{"d_shared_expert": 0, "routed_scale": 2.5, "balance_loss": 0.00113, "balance_bias": true, "batch_tokens": 65536, "train_tokens": 276200000}
Below are experts of layer 4 (counted from 0) of a mixture-of-experts language model. Rows are named router (the router's row for the expert), down (a neuron's output weights, with its number) and show model dimensions 0-191. Each number is 500 + 50 x the weight over its row's rms, rounded and kept within 0 to 999. Numbers have three digits each.
After each expert's rows: a language model's description of what the expert responds to; "comes before" lists some tokens at least twice as common just after its tokens as in all text. This comes from a sample of Wikipedia text that the model never trained on. Tokens count by the router's weight.

# expert 55
router:519570458571531517566513549517583508560468561463583510456493475520556489529517526552484484494575553558492387539635562610508505417482454439451507487508526450483531480512559439551433568521446434505503498451558362534481528532462545542523534503516504457460425525490501426468431527487544455456435463553526604377481578464502534474501540517442479532449457429454479520492444561409511556465475586412453532448497476607576603484493546542441495519490525558543435427449552463506510629512445506454563535433519427535477529565522508450555433459521522583516530425424475475466480556438476456517
down0:548478497582496565410358381368415496518607482422409474557444462530577511486462468524400425536512537507576564549591510597455511483484525475555450419507547467595536456479476493432571544514488542516544465557476512555483554502637570534457478487439410476493535513530492521581530429521476518584490426521558516460520452528472502437390518548515491474454477499479491471431576448485510494559487532514494518572491497579514496491510490546507536513487415501474535425502485570460526470481548377534579540466485488586540498494448520523441423521580466454482551428542580500486541510495472472435
Space tokens in empty or leading table cells, especially election tables (Party | | Candidate), plus header words like Date, Apps, Image.
comes before: "1", "2", " |", "3", "4", "5"

# expert 52
router:505534451601521479505513510477495547485472520443547475468460447529500492556529508565455566473581539547485452557516554578569545428402459519410602600491586474496449457440533453517473595537402449566501493442520477528460600503472564523543557528480576431499470505463544432423466458482572533446426441478523516431431505453505544483456554510518447484425581444477458562476480502540533602424424586462485519466464519549541575479495528549480526580531558562485458482473557461592563523478467516482536578416487414510425541524570574456535494413507548501464588503493458460544444492436499506652
down0:453493398432435443562458519509547497401418504530530615495567555440518539452509442501476561527469538594473379503568436473543634456555485488565576427546523499464589445574441448474480557489537479527438542531585467500529553526538500522460517581529416459390481559417417481444432525437494420452481492477514535471564496492542571512539451515572495501563500513522483508494589537430500430571523423519405552554547470480528445498527605559491548543526532436480451500481441541517444499574568509492481503549570553556509629489572431492578473502544491529470473478453466523477553485502499482442
First names and surname pieces of people, especially English given names like William, Henry, Robert, and endings like -ley, -son.
comes before: ",", " (", " |", "\n", " –", "'s"

# expert 25
router:530523501535581512473589502488526523526498564479624462473429459443510519586505500566425539493527554532442429525515521600523526501447361514519561582513538456497464451505529469513433518460447490558515475402542474584478534515445619572500540502479528411443526496475524432381381516403559461465451433507566531389445608467483514470369585518499452513460526495481476566526459557459567532512472533402483547466511525534548538513527522550542526512494550506600472450432566430556577499432445516450529525405560424523506511565528530469518450476531534492496542478487474480557485544469489410544
down0:460470446488637528470465437390498402512472411493498409514486509524564529526431421495472406496554558494536566508502531523550512410553592475505467425460411496420446496533441493573467512589544576489472492498509542529451562528506531524496481521505515411387433517489502551496563417486503471539584389515472423507591532428524555536550536559464540519464559543527438475561473493445466444525486443551440534461510463490607510439545546568500525564400412440551416448608537504507540495458466506575456574472491607415535512476455507520504467476493481521422516473401490510557509543453500486508
Digits inside multi-digit numbers in sports or election tables and career totals, plus spelled numbers like seven, six, nine.
comes before: "–", " |", ".", "0", "5", "7"

# expert 48
router:527537437604496522495526532497513503505463579404551471487463424535553444511544509532480545483550565608501491539603580531594552472494475504404507526527524406426453436416504481533488532532397483532586497486580395524480543563469569568545578556482520422433503571430575487440420478450554538455491503494524526468460506508512553464377540527436473533404498518493437532553424526501481568429483544459443543505481552529541558486555581572503512509558586573562477481421591481518504549410493535487546497456530488512421562547540483493521500448481491563395518471484485405529490574460474435579
down0:586560469530522432537541443399676345488447449530423537462479495551409461545411473487421579524523504495477498542509507487532506525523527494403422436542527462557508520527472370484587497517542438430519432526445533552523397511523537513561493493524554416545520469523422486489526522519422489522493414572581471420559559495513410476468452408467506486548591508430523547513457565516553483425490409456456518485537513494417572475539470496518571525548390432492437477506462484518509563456548468523471544514421521445480530439545467507485483513540520535528459500568453507482570576457502528541
Last digit of a year or decade, plus era words like century, BCE, ago, such as 199-4, 195-0s.
comes before: ",", "–", " |", ")\n", ")", "\n"

# expert 10
router:499584466608517533499555512517483484523408523456537485448493386499537461504553497511481529488522539573477482548560578550576521420390464518535516560517651501456513448404549465527379538560430511517532485406558499518507507522516520554556596560478531431481464513461551467498480492484543469416425453491553560461442552527500519480452600553489455477418563490445480542539446570487521495474450514404480525443545516543536600436547564536510505564500499512549497404439582511538492551355444557497574581480492458524470605517526532466497465479465508531451576483445449515540436559476420465574
down0:412476540472366523559456557631445553402486575395539539557477559621498480426494496467500440529460494506449473472574436474533441500444475588593445505455484504483500518520488509414446557574461495453453494451514463463449542418536529491495495524579454482525521444516481483509453484476509594396461421523470514530456513489470548474491564465543595447554537420531544508520534366491512492604506499537546495564516439436429490467504553568517467564421575430448580511457477554490486577498561508377472585557461459481484424462549423504536526589456495454490453509476507487459509483481465472430
Final word pieces of Latin taxonomic names and Romance-language names, such as -idae, -ensis, -ella, -ia, -ios, often in genus and species lists.
comes before: "\n", ",", " (", " de", "\"", " =\n\n"

# expert 32
router:524514415576465486532547493507558517458456491475520443487393466545558526578551502485406517444614519585514425529559589571535523447468437466465584579576543477469434449429573431500413566489489478532515434455553465539443515489496543510600546573461528418452513515454552441475459468466568480423450465516550519463499478525507524489453512618426476538456577493499493520515439524501502544457463507457453545451483466578537587424484622555547540542567534580511475505456552478528519536456456566455573549430512447568426535503549489427504408455494528502456521463408491422532461520421496466615
down0:481512500503473468417510442491480407566444476535455513614579446483506462541523531448439553524583469482497474420504539453502503573578585562506411496513446491482500471527488526581396532510538585513483601518503529458543493474441498467500526456478524581584491510507392439537570441552425606590522518551519509536606616543500543543452512482566505451567448506497510447558479577470485536485464509531500413530446463531408431421520529458537510507544397622521457499471482574467516453505466499598489601535471512482554526540484513553477421482470571527479548594541618466516580444536547496537
Capitalized final words of proper names for places and institutions, such as River, Street, County, Stadium, School, Island.
comes before: ",", " (", "\n", ".", " in", ".\n\n"

# expert 45
router:519576534548558511445521512509541532542477540446520478490471510545522471505512450598449522492529543560457393520571554535543546495433379463444505569522554495420470480492507458534454623491446474494487443494542454596484517586427539559493542516484509427467492554410529394463424541405539482461437431542592565394431588514499559417483580526494423552459499501483442546523440577494583581493451509471401595430495467549603543490500548538455487506503559532593454467422535442530520544469402525477526514463514436541496500601532557438560451515531505523485519478477525465498463531489485417572
down0:559525448523494565444446473454439523465528436523559584453574527510574458445512530540491448394499464563528541534314481521495581546500451569461506499459525504569546457499432509521476426465516449514440459521572460517508485503485484509449469528475411518520521554449412454471390542544483526509542527419513525434436506475428441596453536550483471465414508522456574481461486449521518507484606486530581493573490500483438566513501516580535442432412485550573462622513528421418494562455443500437530419510371463423568442436541443522496501525560437457450558444486553468531537498503558511543
The space token opening a table cell before a number, in sports statistics and election tables, plus signs such as +, −, $, £.
comes before: "1", "2", "3", "0", "4", "5"

# expert 57
router:527629513521544523566575520497534525504437550459533459439471464528548484551558506482457598498562550524455451561562503558496521523461464468385523489549568478481485485518562494604460506525471472520521453427508519544480508566537600545570515567496582434473492564484533457401468495450555498448498461574545564449504521464441541468467598564492472483406502444452420536571502555532500558481469558369450528480491528538526484477449537572534554591504537579546438464531534449529615584415490524459503540434523444506461572552576576465559467434536467534473533505438449450517364477425506408522
down0:549436499482506541555447434432521587546496549553533482504466427488391406500430519439487498556496499546505500458438503473635487458516516520470448452522542469573574509490460519548507542478484546459452490543526496510484485511540468574522623472486483478516405532440532520418418449458465466446498497440536514514517492469373451428484427518423434606500417501474577513435487422494500527608575527522400428504462568436507618542568497530530442634410516512458510426422372481489492517497505548421480531515424506543494484521560486501505518541515443588488437453498480506568438568541538461463
"to" introducing an infinitive or destination after verbs (redesigned to reflect, reported to be), plus from, by, of and modals.
comes before: " the", " be", " a", " have", " make", " his"

# expert 35
router:517615498516501519483589508506538481548448531534552488473378473484531462485559494541475543458592482521473482547510507516536576506438489475449480524530559482437432446444497475503417547476440412566635517468517470572512502582385520538518562510510516425475407617435552405448467544471557461481468436476534551468425542510496523490465543542450401525492557441466519480578403523486479523503502603479482533462452515517525578440546529533429554558572558630542453435435525414536527591472478543461526544453498442561483522570561481475544490468523469515460540415505477378582504509456451450548
down0:485481477427558572524499576559403559532546526502486490488488509441536467559449458474479444467504514484552576496510459482569509452471537516580510429477386576485435524460508562461460432563524538473498490466426501436530501549597472418571487559527462544555515448406556411484438574554487486509543428549531528502409491470536442452475541517507473417454575527480471483603488516582490550533428550515527445507569522486498583551541435542456463514536353474459490533579510578438433574487508472560489530541423545505568435506524607624579470413517464511525502436606529527512487611503497507457
Commas in running prose, especially right after a number, age or date, as in At 17, On lap 36, February 17, 1986.
comes before: " ", " and", " the", " he", " but", " which"

# expert 43
router:512551468526531471552575515493518462573419517476547438487431490471551466482608531534485555445587513515474455579576511522533513455459439488486549566571615478461448493460513475494463535508472409563583495371535459567484517537438530537503625524458573458469459518431541427432475512417573469430444383502559513459438525538454497503458509538422511505489498477515448586531422532512494520469465525455467512437418511536511572420519584559510547501601574563538446472460522478598505578435466556472550558424501454584488553548507480466510426446523559500441511444479482454601440515448486434583
down0:500504468472499542432508529446496473462516436449600377454522547481493508535516509506511447529473463536453455513527564505523463508534496462567503484477522494392494504490447477510606452521465519467525395544492582481483424550503473500504500555516586549462513497531498566504439481440550507568420439597551532592519414496426509593406434560496489478539592470567489468580441581518512440491428426512432484410513532501541510622484548531484371509547537548484484517484547411529540565495404574498409526504593497564463422439586470484536548594497559499407501572517470500511394475552554482437
Commas, including ), and ", forms, after a noun or place name, often before and, which, who, as in Wayside, Mississippi.
comes before: " and", " which", " who", " but", " a", " where"

# expert 8
router:552520472516507443504545488500563457482483482418537490393394476463568548608525493508395513429531519595433445563575560479560581488442431453466547580572569468489424484449565404518396532499490454509576471444495480604411523525468537561632518548481515493503468527439602440398478523520532488469482433496560541442453504554445545449451514535467417533419539472496490492501401552513532557480479500450466574494495492563545621479483574545477541509561523572538489509463539457550538553481488527470553493484528428553498542561533481401536488431503468528450556471485460482510492534439437404531
down0:584612593515508493466479530521461461475467472534567549606526455455485478413543484452565441592561431503585563495543539467454543528488504579499542565461469642459444561475512571481496571463476543510483513605536535568495518493489511473553458511465518521444602579431511471555475451543507565520474487569486483461452518415421508445436540432551501456545533525475553523511481582550502474526430620559487578493509574590516515544498412446401467433403529515525445495477478479502449431524528516531416544409453590461475545525485467494464455472542549494529615533544513496459559522595480430462
Common nouns for organizations, groups and places right after the, his or 's, mostly club, team, band, government; also score, station.
comes before: " of", ",", ".", " was", " in", ".\n\n"

# expert 47
router:571540473536555531501560510492509516536394515421506455497458438512554533495545488515476544440537540532494443544539539534516509496422454479405516549559587462433486451518544458528482580439458489545564456433513458539517609558465611510572513532464596471443472598487494487381462504489540502453466473498593548476422616533467547481423507521419474525486509415462489501496491487500506526406421595419443483478413466588529622468535541527477540523554527512513502521360499513513549575413409555456499506459478485572481542553510490371543455498504568503418507448470544431543443519442474481543
down0:508484500537447474407530442486517556539464395540463470502444471519454489575598536517413426496525537551459528497444488377540469578492473567509541540458531513581589588412485553443575543583541503485562586611450506473545526489446510557486472549535567541499483462574474512598537487499512593512578452541557552458501407460545459443481501484546434461486437542432461446472452492461364503556503549559543484414502431541429503511478481492521490435600481458506610552613516531431506552471495480498477512513599489427531452496539404453506469432544442455480501504527469535399523498469444511482
Closing quotation marks, parentheses and braces that end a quoted title, parenthetical note or formula, as in "I'm So Stupid", (incumbent).
comes before: " |", " (", " and", " is", " |\n", "-"

# expert 12
router:496563472537568479570525519528528504489453518519577478457438413530543505529607492510455571464545564559472437562532566605512527480478507470450558539527628471424445407467525432539457568483469472511603456440561479525496545520501562522502536522538523440446431596406521449398412527411521497475428401497520547417471483499479539443450583542433458499485518449489457528549387576494495541411408508460462548488506512553565527503500601536519504526519573526556471459466523428560578576493465596470553501469550501557437569582527514443550493452531530512482533474506457487551448545437486450586
down0:562438582482453559565477499477454593503485451601580449468454527521525489477534500490503512460445554446476442441414403462472593527446606509504438431513468566516530642528570470470527441504440475465416572480480503507549470393473429599478598477504526514468488524521550512508514498435493509413445481458533503481389616529545429520423581450470532414509522578459461504541531497399479579473473517558491495515431534509515524597430425546461533492562477527522416524548503497492468455553438436532510497577554560523471426485538492515474473596488462522462540433509545537442498463414467455412
First digit of a four-digit year, or of a day number, after a space, bracket or dash, such as 1-984, 2-011, 1-5.
comes before: "9", "0", "8", "7", "5", "6"

# expert 27
router:498580505585532421477498521483507489549409559520579438490444424503532533476523453546486563450526581550449468573531523513543565455466433507455521597584590500486489457441520441530487524515441482548502496483540476610396540469468506516615503594495536493488493548468528406459351527438505499450432422520586524450459545442480535478419534583457487556460542457515456530509401589528497559462399477442435510434451582558524539522562523557547520499547530582596412465470576465534535560419466512420524524429583525530481519543498492474540466479497514554469485468453491452572433509482505449559
down0:456419449574513542443488444528522546522507442484410526472496458590494455487557510525477458483431602494499534503570574484549482447518452502506498499561440475581526511527573508512544614508378479468529536438528521422459429488433571577579549513493504469486542522480557575526482426412554460428543530385467604504473491468554487471574547506494375431530465449560563630486495483531456510499537550467495456507507456536559473501482536474464507450525509421551483581577497514516522548437463448558474477523580496490451596493542524550506389492459552599476350465490481492538457481411406532523
State names and postal codes after a city and comma in sports schedules (Waco, TX; Sacramento, CA), plus census-table digits and "well".
comes before: ",", "0", " as", "\n", "7", "5"